Experts of a small language model: 14 layers.
Below are experts of layer 11 (counted from 0) of a mixture-of-experts language model. Rows are named router (the router's row for the expert), gate (a neuron's input weights, with its number), up (a neuron's input weights, with its number) and show model dimensions 64-127. Each number is 128 + 24 x the weight over its row's rms, rounded and kept within 0 to 255. Numbers have three digits each.
Before each expert's rows: "mostly gets" lists some tokens that are sent to it at least half of the time. This comes from a sample of Wikipedia text that the model never trained on.

# expert 0
mostly gets: " co", " inter", " film", " cl", " number", " h"
router:162111156084119137102123136124147128106135119125120158154084111121125095130132105104123127167168166164169132105125113157138143122138107108129158075106115126162171110133088126112142146169142119
gate7:126123119104075104122155176114131093131091161124148144110139140147211130113171117103129115116147112064144125110130098192139147139132121140165122129115103112081161143135121109109122126126142146
up7:172136123146144152139136131132123126104148119112076117149075162102125123115091173154114134116127153127137094122137160123066099102072133134105134050156119109094143129106109109132147092130110117
gate8:042149099107129131138105133175134161135153091117160141137108190090132122086103100156120092086105141164141133135132163144115120141141129121145082119073141110098115099102113112097139080138107132
up8:135106141100117110144114146173094138121130133134130149148120178129072130157154113152131126133108144188149161122150141128124098144100123095112153100185129122127147128138084136135151148124093112
gate9:152137122094106142135074136149144137137109186129116129151153156118136126138122125150166116128127155149120121156127119206119111120099168084160151146117150117137131089126117126117131105109129106
up9:136151103119147142120108133160110119133106122111122134166168157122122117118124126140172118176134129165132106134113146148140078112107132113113138150158108120105153118165134112137140125133163086
gate10:139117129115098097117115145161129126097121138110130149152124101163114160134094147131142133114177143103165119123076093142167082154171187107140122101120131128113138129120174147133134128153088132
up10:151097169114153156110096108144150145101090127131142129131100116080090098142146162076152106091121120144114136129084149121120121120097120141143157133131098096111131123117127108095133155093175140
gate11:115124127123096080128148119103111158136104106117124135122092120115140112126141113113129100086134162177148139154091151131161130104105138113113152131105104137088149161113138163085153145127071145
up11:153125107107144160132072155118135141153118086156168148113152148089108173136166139139115146112138143089174185098136152120127123128090099162152167139121143182149096101082187137163083120130154126
gate12:094102135134116144125147046128145146133109121132130094152064140145110131146134159115151130170124178107118133139090169115103151117142103111116142092123091099119145176104090162120092076127148170
up12:164111110105131143141099181154139140098130098148171162122162150129175083173177144105142129102109151128144129134129147116113127129106121107127155149130158122095142141109186156115101165164144124
gate13:145112169094150127081140153147199117102111117149108138148187159111173107095099119076140100131167122136127119129127167136126111102122140111150157121156128120096114124154094127161085113110130091
up13:126134098123105120110141082135128134128153109122133141113201138137127142097123118123141131111099177147107110109132109160128129083107119123115124119104127120105122160120072121053133191167096116
gate14:136110134108142117162154086110177127132107151106157104124167143172094097135109148090115118156098116102117149177106115131154157141140125165154152137080109144167160129118144112154102116116120175
up14:108146140103089077090131144076130097086143118120113124112145148129155125093148155134137096110110130131111094120118163180129107133152092157165147104101122100116119119107105142153127136115132075
gate15:162132171134122149115153121136156117089129151133156116142089112129105107149118121109169085163149140085104143160111153149132157121109139109115127136091102111145131105122078119164147121109093161
up15:128086115114088146125162117137136115140140137093100112134138094153143132128123084152116147171137176130142087150104114144116132148124118143188160099127137114116142147156155117104112079145095174
gate16:174137117054109119110123150162140115137120146131152148160147160150146109112100102120129102149097118155138128104088111095079140088118133093101090137115126102115151100141083091132119122126173151
up16:144137166118133107132146087091109145136140182110124145151146143157132109139176149104144113141122116169134090173110103096138118147132109145105169153114127106168144157120105112144137151118153138
gate17:140158114070107138170137102128134130165121135100114151128138172105149116153135157097122121153126136173128127116117165165109117127137129109098139166166162115125118112140115089103167159121133128
up17:099129127133160146102107126110153128144112131129154136111090160149143130098144111096172072092141138135117102141136131096109105136106106112123091134165119110111130111111084143126121096140133116
gate18:135115123111134118121125111095175123132123089118130111151095084163146118087139073106177132096127144129146164115162118146141102110126109125122135145106155118105148124146103147122127150116089202
up18:113136140119119120191139153158109125154120134158155176105104122149140188075142104145155133127155140127128123153157135143129159119149138115100157080128050075123087108126154106114160124099139134
gate19:106078121111146125158149125121131114160118135124115159195118108136132107144104096085144121135115102115105115115114150157135130085126108108142147172090131148101146129136140119118181136160105122
up19:115147144142142136144152182137152126105133141121126106130158126117156093138153098125105131110150138118128168134133128129139149101158138182115161145104187092080123176182106131117135131111091157
gate20:132128123134127120118171168127074117154130142114112167106104115126144074190140137110135113114151155125136091168103119124123117160110107146118159152110097132126165125127076140149130102143123177
up20:140114124150068174113157147146160110120181155121130082154111129090140129176121134146091162111144098117141151092155144166088134166142109159149113112113124108119173133118150116150110089119124103
gate21:159118126140121117130108157074130147128128098107189147114161085128100158124138128128134166134098144121126116086101118120122162110128127163169167133144144134124107097141147151113068120133118127
up21:114096155164152161194122117135086101129132146110118099121106116119112135124109118153103153154176078123126123162163125144127084119148138108108118144175100152147146171148130137123132126125142084
gate22:166159067111137095146153083152141110079091112182155095140132187128101138123128150139082098148102138086153120155135124129142137117151135153136167114116139114124153127116123105146142146106117151
up22:103152106139142107151132080134158148152156103150082146120165113169109124130138089134144177149149124132088134148119078136099103141131148078128150097176125150126140121159168095148148086113125105
gate23:148139164131133105104133116137138108166151112159155142114109157129140087125145110106090112159134124110091116097099164121122113114147151072125106093113149093106120148118143180120085153154150116
up23:114123182187115122124170157120107123094104072105140109150133103061145125165138096146136151109134126108132159140128147167170101125146114121115089152121114116144096091116109101119126142130107102
gate24:182105111088120134140102190149141117122114115093110107087131144116156107143126118136123158155137164125136118091139132105099120083100069116116076098162143106125191122102137137150130147132101143
up24:082145099156129119159131130129105085126116148124106130114127112109124148142189186139123083136140164131136152123150128140189166145145149165141138163129134138201081137148155122105153101141167130
gate25:149126150130126127114123121158187126168101106161121142163070133117110129159185153110114119156109101156125118099087089130098129107106157120142130124125159130114140144146123116121149117127169130
up25:131129150134100086128134115108093147123124097137127127123174105142131087109130152136156108131136130154142083179102130128157115143105138146153115175119104136163111101165111158127092185164088125
gate26:092122123112121145122107125122130147129146109113116123188141168164132113104140137154153158104133153128139141108081115129087145072157143122132143147119096128131140125130130126126146090106114121
up26:095117183163095150136152151158090115183167182133136148112144133129124110109142104111150118113115107101121115150095183124089135145152127098063106100094130141167096147144111129159109139157148106
gate27:131164170145152114113094136151091145132137141177128136116123103119154167147163128120135131127109180129131127119096153061164148172130119157132101043136126079159139125129135130083131131127137116
up27:124124142066117158140124160127129091133122118133097143107125124154118114154138127117119101108136115143099117157117110120150123113133113117086138137126104101130128123150144106154121144131134118
gate28:153127102106088110124129101128114134119188121135105117142124131190145139102103125110139145174117130110151111115142098153083093170118083135133134140117140112135155115104075129152132160098167162
up28:081131128133092121131109108129165118108105118126129146115092117133117091133153163088104131124102104132160130162143092092154061142140135119136107129103122133129080130109132170121134131109107114
gate29:151082125110175081121158126151110114147139114120096156119111097077100134107100094099057131127164142158164139108127082105123101114150111108126124131139128106095122163123114112117103109186166113
up29:156081112090130108148167109143165148114140135103090143125131125114152158156141115131125128094154087159098157082113093107107110171154102136130125139161112161129085095168121134108164125133149106
gate30:136114164136102119126126135108146090091135162152141090136190129087097105120138108100113137160158128162138156130129137137138159117123090155100118120134156157111096099090118110128155140160121091
up30:089138122148129152086141132160112125137172099148136137131129161078170116110106128133127143144111081168090165114169099119160121161092165172135137148144095138129184111158175165114123141168113123
gate31:138122138163129113132150140130117126117144110129120148122071120100145132122144172117129135124104125140094130091100115095102179126125155125083150125124081133104145073155085130118165124111133120
up31:130145119121100118130109113121144129167136133144150084129151143110138177136140128157109080098140107105153155149131126085150145115173121139150102146060117126123159100137155111146139115093134127

# expert 1
mostly gets: " John", " Gu", " York", "ka", " Har", "é"
router:161138158170112128120103111121107128139104086119082172112169139127185149145147155138145121114104137124094130142117107110151109116142114126157109119144134106143108150127130160128128184100091101
gate7:150138087100155190128122137173143126112119121133143124121091120106176094140161126094127103140142079116089136144121120167134138124148123105114141183134108131108116134122110091110134109095115142
up7:125134160169139153123141115130090182128145156144123102134153151097106128106135113150150133175113130121165100097178151105146126144139129111122131132094096126100161114111107137145156139087110141
gate8:130114120112117091152153059079088102148093139171088155144130120142153123120146187114160157163163155115134112156105091125134120136121129153145145122115158127086138109110130139110139109117138121
up8:144094107103119105149125118122118120135101132170133124160161128135151130079138153091121142140122077134152065112114117143140121152161083089155129156112135118132117134125090132136128132153155100
gate9:110143098130136163126107144148124131149124132155140100110113134134111106094177135142132152128145099148113132145105184118134117119092131110134129138108111136103156144129179153187116073144185168
up9:113124096155144106139144119112102141141139141114114114087138086095096107145130087137170166131121126087156125119116169109128157167124166126103134140142075163129172130133113084135142133139162158
gate10:063175079138171129159143148133105116132121136102091134150129116131115062154113107090114152092151132131103125151152126169143130138082169124102095142136119135119125118143070139165145122108138140
up10:137171118137092068148124110085173172130136129126122128147130114129122099105102093158143188106141153130136137112138168160146160168145079097132142075153140137154113119130100100104099106126104084
gate11:107113126163145137122116166142129083135097136145094120133089117146136136146112135130060115149109139149106133120093157157161112128126103078129137130123157127105097135137125121151150162097123125
up11:101124112106112150103147085119168131117123144120113142136150087164144147148126149150179088131114107090146162123126109097126104168138129146158133167169107095130120092120101140176077096134151129
gate12:129124120174116155100119110182138099151121126151108120172136114121121144129122159144118143144111096138085142100108141135168102084104164107117173144136161189169102121148109157138174137094155102
up12:129118106122165144129127134143142094105133118131140161104143166139101155138114167123173097139120082147119117159121151088157134107110148168120071104111129167184162094146141149131167147086111166
gate13:153141149141072136176143114129123119167151095119151107096145165109173122136145097123137103167091105112149139122095120103108116097147123133108109100142143112167151148145134113128130139140156135
up13:170109143123148122178121168128144120193144142106116163122119153151159118134105065091091115142127136155102107100144112141121117113085094097138084119151162101126102089123098123119128120111125142
gate14:119198117166133092123097144133116105182094115144127108157137143130144131120142140098130091118160125115103069102115135127140101112120122132084143119131134099123108112117120138159144144123140127
up14:106114126148119134146176105113124125135147139126135088164093126102125123120117129097155099138166112149114128121151140160165118129122138144096108110106104104079135105134115097113143097150184130
gate15:146128115152095129117143124203107121175133132173098114098093111130130147131132124136120191159158132139098096084096132096089102099126138135137124137098153098149100098124117140154120160167127163
up15:142152149157078075167116124122123173183124119110142108158156133138139149135104024155137134151141129132147071115090117135141107153124117134129109111159125120110111128101123150109171149162114093
gate16:065116111140141137098116165156119088141114132118078116107103127108178106110167108135121113113130133138099121134136139075146110136149120112137095158117119102087136113152095072136149125129086111
up16:129124123144153125155122146132138138133137135111157109158131148161113107133127069063109149168079100113164137129129169114119163161112150146097131111123143119103155180097133088152120130066162144
gate17:113124104145146144098110088137118153149113076189113161141135117075102129127115125097077112111128141148129098155163124079112149152079127118127090143069137125096169146109118121115092121145127131
up17:135094155146105136097135124082101130132136133181125119144141105144145124141148130138170119158117132113119105152161134128102134144129108150137165122102166105090189091190153086129097121132139111
gate18:117124112131135166128115115133114143138113131137131123074095124108144117156172140115119106110145124141083136151170091152067142077135100109082121074145157142100115165140180119090088135115149125
up18:163171095106180145110129108155146118169148141132158111096097096074161126078097180134138096090154109149156140132162188144121128117123123084150151177122149169125106109124123106094121136169132118
gate19:129137130164110128062106168188097112128113136160123117103147132136200140126113104130129100128147174134100090129154128140126161083144125131123130160147149168120136123139153153136133121140136092
up19:117136142166146141130118106140144116148149103089130108095142150133113098113125081132139117106147106087126115087125115137072137137094122126085141106126151161104107151154153132133113103155133092
gate20:121119147157112099143142079128147115084124110139125102194102123128121092078154150108121142136119107144109117107120108125118143152122134124121160120084102141128158102121158121121151141136118134
up20:088113133152144102149130128115104160140089080106113148158135157131146150132105086105159133125122143121117122125148096102119110105149099151079123076128095110134112137140133145106108150141142051
gate21:132122137128112087093129066140079117161177148114138107112132179095164116126113109121158125081094147152150106162119152150100136135142131122128123131101086172119135119126074127108112133182121109
up21:119111134099130100176083151148111162099127140122098156171089129128135118094145122109159098127072150125110193109122125095101155096164099128113123111129137137133159127159127145123171127160098140
gate22:176161092148133144107112131147098136126167113115128113159123120119118109110116119101091131086158148138149149115136120123146124128089125160144110124107102130085113106083136096148118170106110109
up22:138118099105106141156142139126117165124127175149125127170123134151095128147094110131127143124181123107071108189126105132116101114150147099111101158125095113152101137091143129175138115113128106
gate23:138134126107075098119129134138102097147135144101136147137097171133122121123109174120126083077123166103128106139134124139143083153145110071159108092147103110136145079102144103145120164106163107
up23:106132163080117061109126114108125119090139134135136142138148138098122108125083120137125157132126113115159141120120132133119156101118078130139105123148114123146144146099156123171102156128113176
gate24:131143165154140124101129123100105134144163050108110147155137119116105155124115158141113099130140119149126089111090116159132144110073116106101098142119150141140152118118103137121140138109140101
up24:126106125145169127142130142152149103135198140129135105098149107106137118132129110147125161160111105104132122107116129153086158102133138142086093130121127118160171149136113121143122170169108075
gate25:133142112147130195141098135126135122147138114092131094134101109129170139135164162121164112148107109119055139163088128162101140135137108124108087134185113105142154148151132121130141145110124098
up25:111157116102111073115127142101109083114104119109146112134115124108143084075131131109135097129126090095149145142132135120131156128159115108139152107125133096095148112119144121128076116158109141
gate26:122122133165144084068101135161134107146137091126137110110168105088121128160078160105117165134147125191140108126149119169114183127077163125118145125126190116119111141088169140137116160150135130
up26:177083154118122133138111149099144142135127130127142172121093133155163160114149097126138126130117123103158110144111110117158187106105119134134140135098130114142176142165130097116109077130135152
gate27:171066109125152118124147143121143139131137135140121120088068174127116146120120117129133131143140154115194161114141101139103160142141124184106156114113110132101138099156132146081140069116125103
up27:185113119094092137145113167142181130151153147120102100141151113143133134116143139168133094159149134113167102054141107161117133072134128109118124147120158095135118154138112128100100113156159102
gate28:136147130127191140137109109161125069127113126134135106115110141122152115153130126120114102156101080133141137142098110128134096076122080159146140122100161157107140129122108128175136145146162098
up28:110135183172146168111153122143123122156099091095106143097161115093135108145120116118107129122145139113124139092093151142125172098126141122149143117115125161176091114162122153157116169119124096
gate29:096176083167144116095117138153155088113143111135120148140165154120145118145122127148103095158075157147097127107121130128116111118102129143147150135159092169149137127133150123154171166120117099
up29:122091136114150116159152097146129140122147160107151135138085111124098122110067145110100154131136174191123172109108134096136085118142117148133162067121138147126131107141147091132118128141102123
gate30:162154110080084151130093175131115099140127103116141102107145139167142116169160132140171139154092112128127087111148117146088091141096132135125173109177141114103100113138129136118138135148090116
up30:126143136172111101139094131108106131127122086125133154105154111136145097130164107156161099115169114115136188157158112133133130068096125127147126100173140107083165145112153131103122131129144158
gate31:112111161124130181168140148182093134099127158106153093115150125111114140131113126143129153131135130109107096127107185110115097166119171163102126134182124165104123133128140141121129127131154098
up31:140132175122091153148105164144166137120120084096154097127147157122143141146116147133140128139105103144126097116157112143102168143117097117112111114125075133163140164160086128148156129145143147

# expert 2
mostly gets: " to", " was", " and", " for", " on", " of"
router:105126104109156102100147134161149123126175132145202092121159096154096149129155152108124136094093109115111153141116143099112116125117128147125112114125139156116118111113147097121137104091106161
gate7:155101166084109148133159125142089092168110163164161106128104092177144135133146093116103130108127141153147099120078153122131130152153124162133153134138169128145132144116164105162119127137145106
up7:106140111130143155126141161169149136101130148085121121149105149130129134108107117165151181117126129142095153069146152168144158103121132118136076114141125080174140104102123112151161109094124137
gate8:101159099126124138113105169150113100149113165109123140147105100139157082120145126142116115120108133117138129134116097123120146123097161164124106108111069053132176110116123140164145153110113186
up8:139125101112118138114145110141143087170164144128107124107100126154165111170131139111119116140129135162139084124116124082126128157117140163127136089149113096132107097147140116148134155126126139
gate9:095121144105072098166149127162125140094165111099127128135149114160147108190113127158095134099123117176112115163134115146117150138162099138166113131130143123120174125092091133153104116135145161
up9:094075139098121070158159144147106118096134169108132113113100153124111153132138149109155168143158120154115122150121133137146125121098105070148093135099132141126142127095196101093149131165128096
gate10:117111123132106128173105168119182165139145184128148136112136127156137126119113146107153115102103117091141112179093151124114132099132130143124086090164091125120170116107117132142119119096118177
up10:135109131102146098142117115111140133134183126141114155124122148129090111098098159132161094088151126130103141123154076168142096144106143157134171126156151145152099147122128079147087130137121134
gate11:099128099168124119151112120183077116146105128141132119131134128107141111115144167124127123128137123166119153140108114138162108126131131117173107161070118155092135120143095135104089126141099112
up11:179144150138073110090136124080124124112117113141115147139105082130107092170123134114150129084145141152114179124107121173133121089148124130139130107130164155124081136112121140112128171126149125
gate12:116114124139150107166127111143153162124094135155110075180145114122138128108144076097130140144130134166131119129091128129136167180127147145120135141138119105146101103094075154095130098182115115
up12:117093151168187115151086079172140123190124136121142132115110110123116119113107107160127124089119118123100134127122145135128117130131120139120155142101125170134112142098141132131111121066158140
gate13:086097094135155124102095105137124096167099151110147129119128142134145143151119105112110110172130141132131139153134103125175134112134102159152142116153113180079131123126140105120132118084080141
up13:159123155136144180138128117085107095121123104102130158136103112073185126128143104086091112135165119152163120150128069162144089121136140110148108165106132135186147124126134165132132125120155129
gate14:155134095114138109141130174135091115103129096121155113131119120129111140129112147132138168104134130146158107139088111120155152077142111060125115084090144150085149116118129168113113134127100123
up14:104110148167127101123110148118112093137150175095177126139160098083109175143134118140093110152123105124130142140145134124097117132123121173145104118132103151151132141118085121172119151088181142
gate15:173143098137118114146124156105120097148128122112123113137104101127113113121170133101124113149117141152099178170115148140129052136114147086140072120069104135093137100102128124201090166159132152
up15:168142108088134097111147145083123135114129117095188167107137113120173150111111123134117119100147120121130134141130144122155174122136126171143125133112114141152108098075111157169105122143085156
gate16:072145099140091109145135096126131133140131128068099116118119119133115139118118113074142147100159126129105120123137103091156103142099136106119123142131095114094145109178102116175163117100150139
up16:103104094135104082097167175111101112143126186103129135114117110119091142129107080121083159157150140142158165154150173131176104145128151132092110108142142132161134084107104165136122131145139120
gate17:136118133167154131127115123142135110094103085141124150165130152125176133121081130155173101139135178094100104147133106125185142099126131133157124111142116147151122145121105156122143096094141102
up17:097171060153143113133167126099088107131132120132085145134159114117151101135130131152120152130095154146087128105138118110130131132120139161131125138134118107128091155122124117124133122129134163
gate18:123152120116151143118109145132153148139116113101121127164081099099145102155126096148131115111154155146127135085143161121094127102135149129133156119113072105139142162145140126118119140094122125
up18:134162120131170108116095108141109134151110130129132136130152105140102114136127170186132104125122078154125142140128142126070078092121151136138125110176135134086125134134097133065096104095112133
gate19:155166166126111171097106113143163142127127109142130161175128157113154102137103126135135137171109106126128129096137126158129122155132135160107102150092093131123135136158095127135136139167127144
up19:160111140121132119090105127112109131103128117140143144120102141144124144143092138170147140122142154166093089119097094159160135171086099135128147112101153125099104104129144132169114154166098127
gate20:137169158135116102156069132046111098149150143134158134092126129098143134168145126143120099129102145147147117138133097111129123171108139189137125113157124138102133115123133176083122124144140161
up20:121080132132131108061148148161093121124130122145099146124153116126124091111136116147153106139137105145089129127139135121150184120073129129108122110164099173119115140134140130108128120147144189
gate21:117108125119126161091128085131127126130114104133103164109171149131081114081118106116136085089096146151126139131138096144117107144110112075153150082150202093117133126149107119124135121143140121
up21:102114129108136091104166101110127135120091162161099169119098149130116137130124142170177146138116115149157087115086148149105140159143128114113138148139166149094144123142135135130084147078109134
gate22:143174173100120136126139149169112152170110123148153150171136097142159180115171115084126109133089161123135118148139101111119120132121102122100096138151142101154108123133125136079141121151126130
up22:128146099101135127153140130134150190138166163122099103131092149119175181106110106109097122131114170123116149113171121116126139119114140132105096097130067133132159116130094144135132103112107144
gate23:098128093132094154144139097150140118123151118138131113106145130142092163095103119151170124114134112103125142095137153098143125093133111169116162126142136146099132103135093146134105121142067106
up23:152098156136139131167118175106131144079143116104142123112151091130119097116143122152144172116129152146153173093134138136160168132119115126119128130108106109149129161106125127142156167144157147
gate24:123117147111155150130160099114136153149118144170119086121159123103120125124150095131094109158116136085095127133109147142127123174149112149131143148125154142107114137141121159126110131134126084
up24:098125102103112127143159153088154170126118101117150151099143113127127179105151171095165149087115128111130104153175124112134132149110130124134127121125117108128125123114099167148126133154167158
gate25:121123135084128094118103095081153138154154122146112123124102112118114136126111136165121138129154142121150144141081148145086138142136167098099136107125122128129126129140139142134086135130153080
up25:119102128125115126180118167170119183121182134128119106120159112161135129107103122128098138124079126132127116127167131123102116121144107120131103174144084139105133098122087119138123116151116110
gate26:177144141131102139129095128146126158108149138132113125153109110116091131102129117157170137156172103153133188105080135155116105065137129127138119140155166110110102144144122118123112106143114095
up26:125144142142116123124121145125177140118121123123128101145097121123098125122148087176114166121152133102097146093119178124170115131141073163128139083101119139119094182118139114094130113156109103
gate27:143111129079147111162108126109098158118142099104090154096174109142140170121160103108171136125087115149109109157159113165128093143080124145143095120100129094137152129134119161152126154104114164
up27:124113101101134106128108110147079184164101145141144126178128077100138097097132151176142154144128124135126119128162151151137159087132142149112125170125134124120149164127091114118090150147141104
gate28:102105157134136153154106110134131144133097118153116150130124156214120168075100104150124112100165135160142126105134146121140097134169152127109140132118112108133167139152086121171122120112127156
up28:100115112125092088156150084178108111084149120114103119131134156139136143123133168123120148168149140091138171156118136132143133092118115156100151117117136133101126100125144106152107110126123134
gate29:167149142131150122160065178135135094105150118125172100095130111141111136120127164131171126158087115154117121143140120124135158127092126098156147137137118138140128122111149110145148145125105152
up29:106094129174101134127152110113124176131092140130085102122104170131145120128107121089110098117125078107122115135149129166088109132126163150122144120136147103164100113135096129099137129102122158
gate30:134124139141074121132128157123168121156155086164154144125139120143128100164150130146123113116132169115109129112134091137115147145145116125107154110125141111118150061095124164116146166144119107
up30:146148169202078136169100113125125118113127134125133116135169141097111176118131060130123122139164099145144113107163157105139145114140094099088122103162145144099116164153095146107122103102124100
gate31:133158129131148132123133103106120127122155123120173112159154084156102116127119111152075111145123104148105141073134101172140113131099140134145150164128131116140129126123104146144138119117148130
up31:093107102137129102136156154074128140111127179143119109138114107123115134087135173120138116158153101153100103154097152131132129105105100159177116116119174167105149093075143111142091161081171150

# expert 3
mostly gets: "°", "′", "″", "}", "^", " ."
router:087138103153128147184141128111109140145090166121074095122101164111113122115083107158123128131151099110139096126152146152111135150117160128100127199130125126090118136142135126145106085159172131
gate7:128103102089138132124117108099097097097123113195138099121113160137166153098130108123138130117139104150130127131155127131084110088125125117149130148111138125135123103094084138131126116137103179
up7:164145143128105129103121130100134164137148130097155144116190109095137086116154086138106117106108115118173120115110103127130099085147102110165096131110100076154112135095113141184091101112147138
gate8:110172155128116131151126157127127120133150088131119124119142142157116149132119151162118118126151113161110126130129123149131165128157141135101104149155130113164128117138132136127127127084124119
up8:139116136156094141148098137160159120102083083136111127101131161160135107129138111159099178160114153124119128161129162128173147109127124121160159118116124103132083168150128148113143120154146135
gate9:133159145118152146136149151133123136145147092094116110157124147143136128092123155161100087099088139125111166090123152119156090099163170124081067118129161145158099127160086126102110088140154088
up9:150054132124154088164100085108122088135118159088144096127133091132109163120118132116138109118127127121156123123161135132111130167113134106121158095114119088136090133122111139086113144101119100
gate10:097156097151177141129123126105138135117142118094156105114079129132150140139164137150163122084138116115140089100104147110087130148104116146115125105123126129131155131135091148124103125140152134
up10:111141108122118141119140088177136175127155099135105115177146090123157100124114116141141113094134138111133162086142135152136104137113133110111154164137125150174080147134149156107113118137125125
gate11:137186114146130119168138149122128128122125149103082110099127175101106084142160139086114168138100143117106173074129121164160114144105134154126150144113149112114149166096107148139135135104166105
up11:156142139089131108131128151092121088093141112102115126098103112137128122124178093173139127120108161141143134182149105146095133095129133121125113117095105188123150141114124129121147114087123138
gate12:146127099112107172141140139145119144146197087138136137089166147137162115153162106113102104133076145114115131119110149126093150116110149120128150112135159103074143097144136141110106103151151122
up12:084108093118132095133118118113127113169161112100115174144107119184151169104081087135093110100123075123089132112130104081097101139136065126103116144122104126148130136099143152139134141131141130
gate13:137128174170168139150108156145164104132114149156085106150117114102103131121091102156121160110151135118112159157097081118100171108114148147108136123078139099115158163140123101122165136175121134
up13:164127134125122123144083176102110162101118103092132129149124107128087162117117106102158146099092126108090110157113140114134139106100140145145137106148154131140142101148144172121121115130135113
gate14:121123111107116123183121088129103126178154103138151115095134134104144098122138138148105157122127114102139137154093127106130146146144139165120105131065125105087118127091076150130144103136121098
up14:122131122147117146162135158151147155098093141106122180101123137111124169126178144111089118140165130118154130090119128157144144115140097106064153160086169150126125120141137134072136123148153121
gate15:147140124142095092155104166148130127168148127151123120140137155183114101126129140143174156110115138124144135132149128133122128124111138165179127138123118077179183113141140128086178126145166127
up15:107110158118104140134173100142147135183115147148125097133105105130189145151173123114086100133114142087121135105144082091156086086123142097148141139156086102136109140166137110139143120142091079
gate16:118130152149098133121077108086127086119170133125108124146130156134152144114065181127162128143171155159135121107124131148123179169133129127146128168145135143126106097104127130110148109148125131
up16:114095142091113143162107129087158144114116159073143107113161164154132120156122122107103092116134119144105102128135101145118092124163103146154164153164144131151122120120158122101139131157126104
gate17:143144100147134123134145137134111113148144120102090131099154134110131110128191099112144119104084148119120110080100156163167127135063110138090123132141166097145120146115175143141096161108145149
up17:118115141129163122166121135123116127115147135113082131132137122118069117105122151143118123148127109107116111136087123144173145095102107133109123160112156170114125117130144129104113128082109097
gate18:138140109142154092101071102123154159178084150161106138113155137098122170103078147156103110170097135124157166090160139092129105164126127173139129138109149118106132123116125118155116147144080117
up18:131130126148095165146162120147138137082097140116105142126099165143168133092113107116133129111111152091147176112108131125078092112148153124193114139099138148135128109137102113140112129142100085
gate19:106144120146146125191115130105121123126091135115134122118168114159191150163110142149132122099146113146130153107124134136117145146124143173134158128160169150103116089119107159087123135120152167
up19:138138108114125149097140151124127129107139121106127117103131142106119142092115121131131179182087129182093132132133128130112151119088131070127125137149142115152113095137151073136112126123088165
gate20:137143089136130153126128118135116138146117144139126120141147166128120138107153155141117098155114153106136131120123126132105133142103120114108131200120168140117140063139126164161100119078116147
up20:164100137113118121124131110129125149133143123136156132104157156160152081151170127093166092093161131076142123153099086127142088154126085094146157165142147137146149119141165134136100135102158107
gate21:107130160117112130142128114143135076141101150088130080161165152117168119118117158083107094132104080138109095117118109117105153113147130104211133066137085123120104167174167092135111114117128149
up21:127136114084074113138124095106101118127128190129114126143109143111123128118123116160108127139133139180149114169107148149134128123108124093171125116150151142093087152134110165145137144149132113
gate22:126108141133137167095154142124138113101100104114128102118108089101141134113139132109146134102102149118129160127134147122160123111148132125159122116163138125105116165136101128130145130103134142
up22:162102137127154122190130133102149089097107142153137105156130101105172132132077162119114116131134102104113086069136105163141154125102139149127105142162127129120143118129082132161123113114103113
gate23:158169138146101098136099115178169156192138118097143090085113095119150137117157134102114133097112172143146099147159129143101131073088133153136137127138140128117166123091134135147107098118096169
up23:105149144138133072137104125154107099150120080141134154164142106114127148134130092172148122086124163175159149137159133129115124088134121182118134134107112109155153106078135141154137139141084161
gate24:156153139152156114075132114125127142147124074118107100150124115144138131135147091182093135146090133126108116126074108096128100093116098123117095129164156143096118122156105138133090108136157132
up24:122111137110109122194123113121145108136087121143152130101134100159121130149068144122163131118143141118204154144145157126132083164099126145137150139132106097131154143152141105116100100131120122
gate25:093122102151097162152133175134145133154101091118147117107089126158132173117132139156140149170146155110100132135109143116139118130162084139115142154165134129149158140142125138079159124116130121
up25:112152170145128123147131069119112124132087096132108151163091122176154125132158128149134114163126120140150181125180164143152132130101106085134103119146112100109105143147163104113154088127129144
gate26:108168083155118097154122096149134103080107140116105130116161148133167117086118113104141114122105116154134140121131156179104123080112131104108115124163105134068144107127080111115132131130176116
up26:120101116134144140138146129136094128122149154122136114098121172142152108110112128104128143128120128114137110130108105101104136127136142158152106131156122099166106148144124118146087122113095131
gate27:135134108112091107131121133139126142100108123123122137123113138127087125101126153119177167116165160159080109115152130107114075117085124130122132078107164136110114168089152129167110128096187121
up27:145157155160129114093166131102104142141110105126135107141137113082132146178164135126127125120111110132124121099139098096093125099133118138104103123103099123111162107141107158137126129146173136
gate28:197121115155113094108173114109152112151170149128087132110146126103178150111111135098146141115137148093112135122118113118132131134065119094127099145112137102142126161116107130137129104103116123
up28:153167112167166131119092106097097079137098130157095127153114095117117153137129119096076117142099128154115123145146138167081094139144165150104146150130159153161138128114161171154126140118127156
gate29:101133097112152171151121149151150112145115106113135119126098129107121122141130105148129189176159116133093148098133109107094117128134135166117109089120172139097134121113095126110124108144140176
up29:156168103137166134080138118156159180142136137149112105112134158122154133092139137120103089105069131116128137101101099100151173139141149149140137135097094121133163099154135127123113122120117133
gate30:139133096060105146178155108148138113136153090126067117157119125155094164106129124137130173142185133137125151143144137138106155125157108132117121146113133111118116122068137109162107134161098157
up30:097146138113137108149115128124151151112139117156114123087116143151110134120098109113068155159110135124103131115129144073138087131140136087170126132136125108129136106110109122146154123137133134
gate31:137123120098133140126119122112131128118073147120162101155124171115126105165101135125128115113126135164143108136125135149081113146101166140086179121119112117107116132116106153085118125120164141
up31:169107128150138102094108111148152134137159146126141101142163131133147104134087109151083098157178132136111137104132122091145127169156136176167129115121169124142091115150122140132150135143114117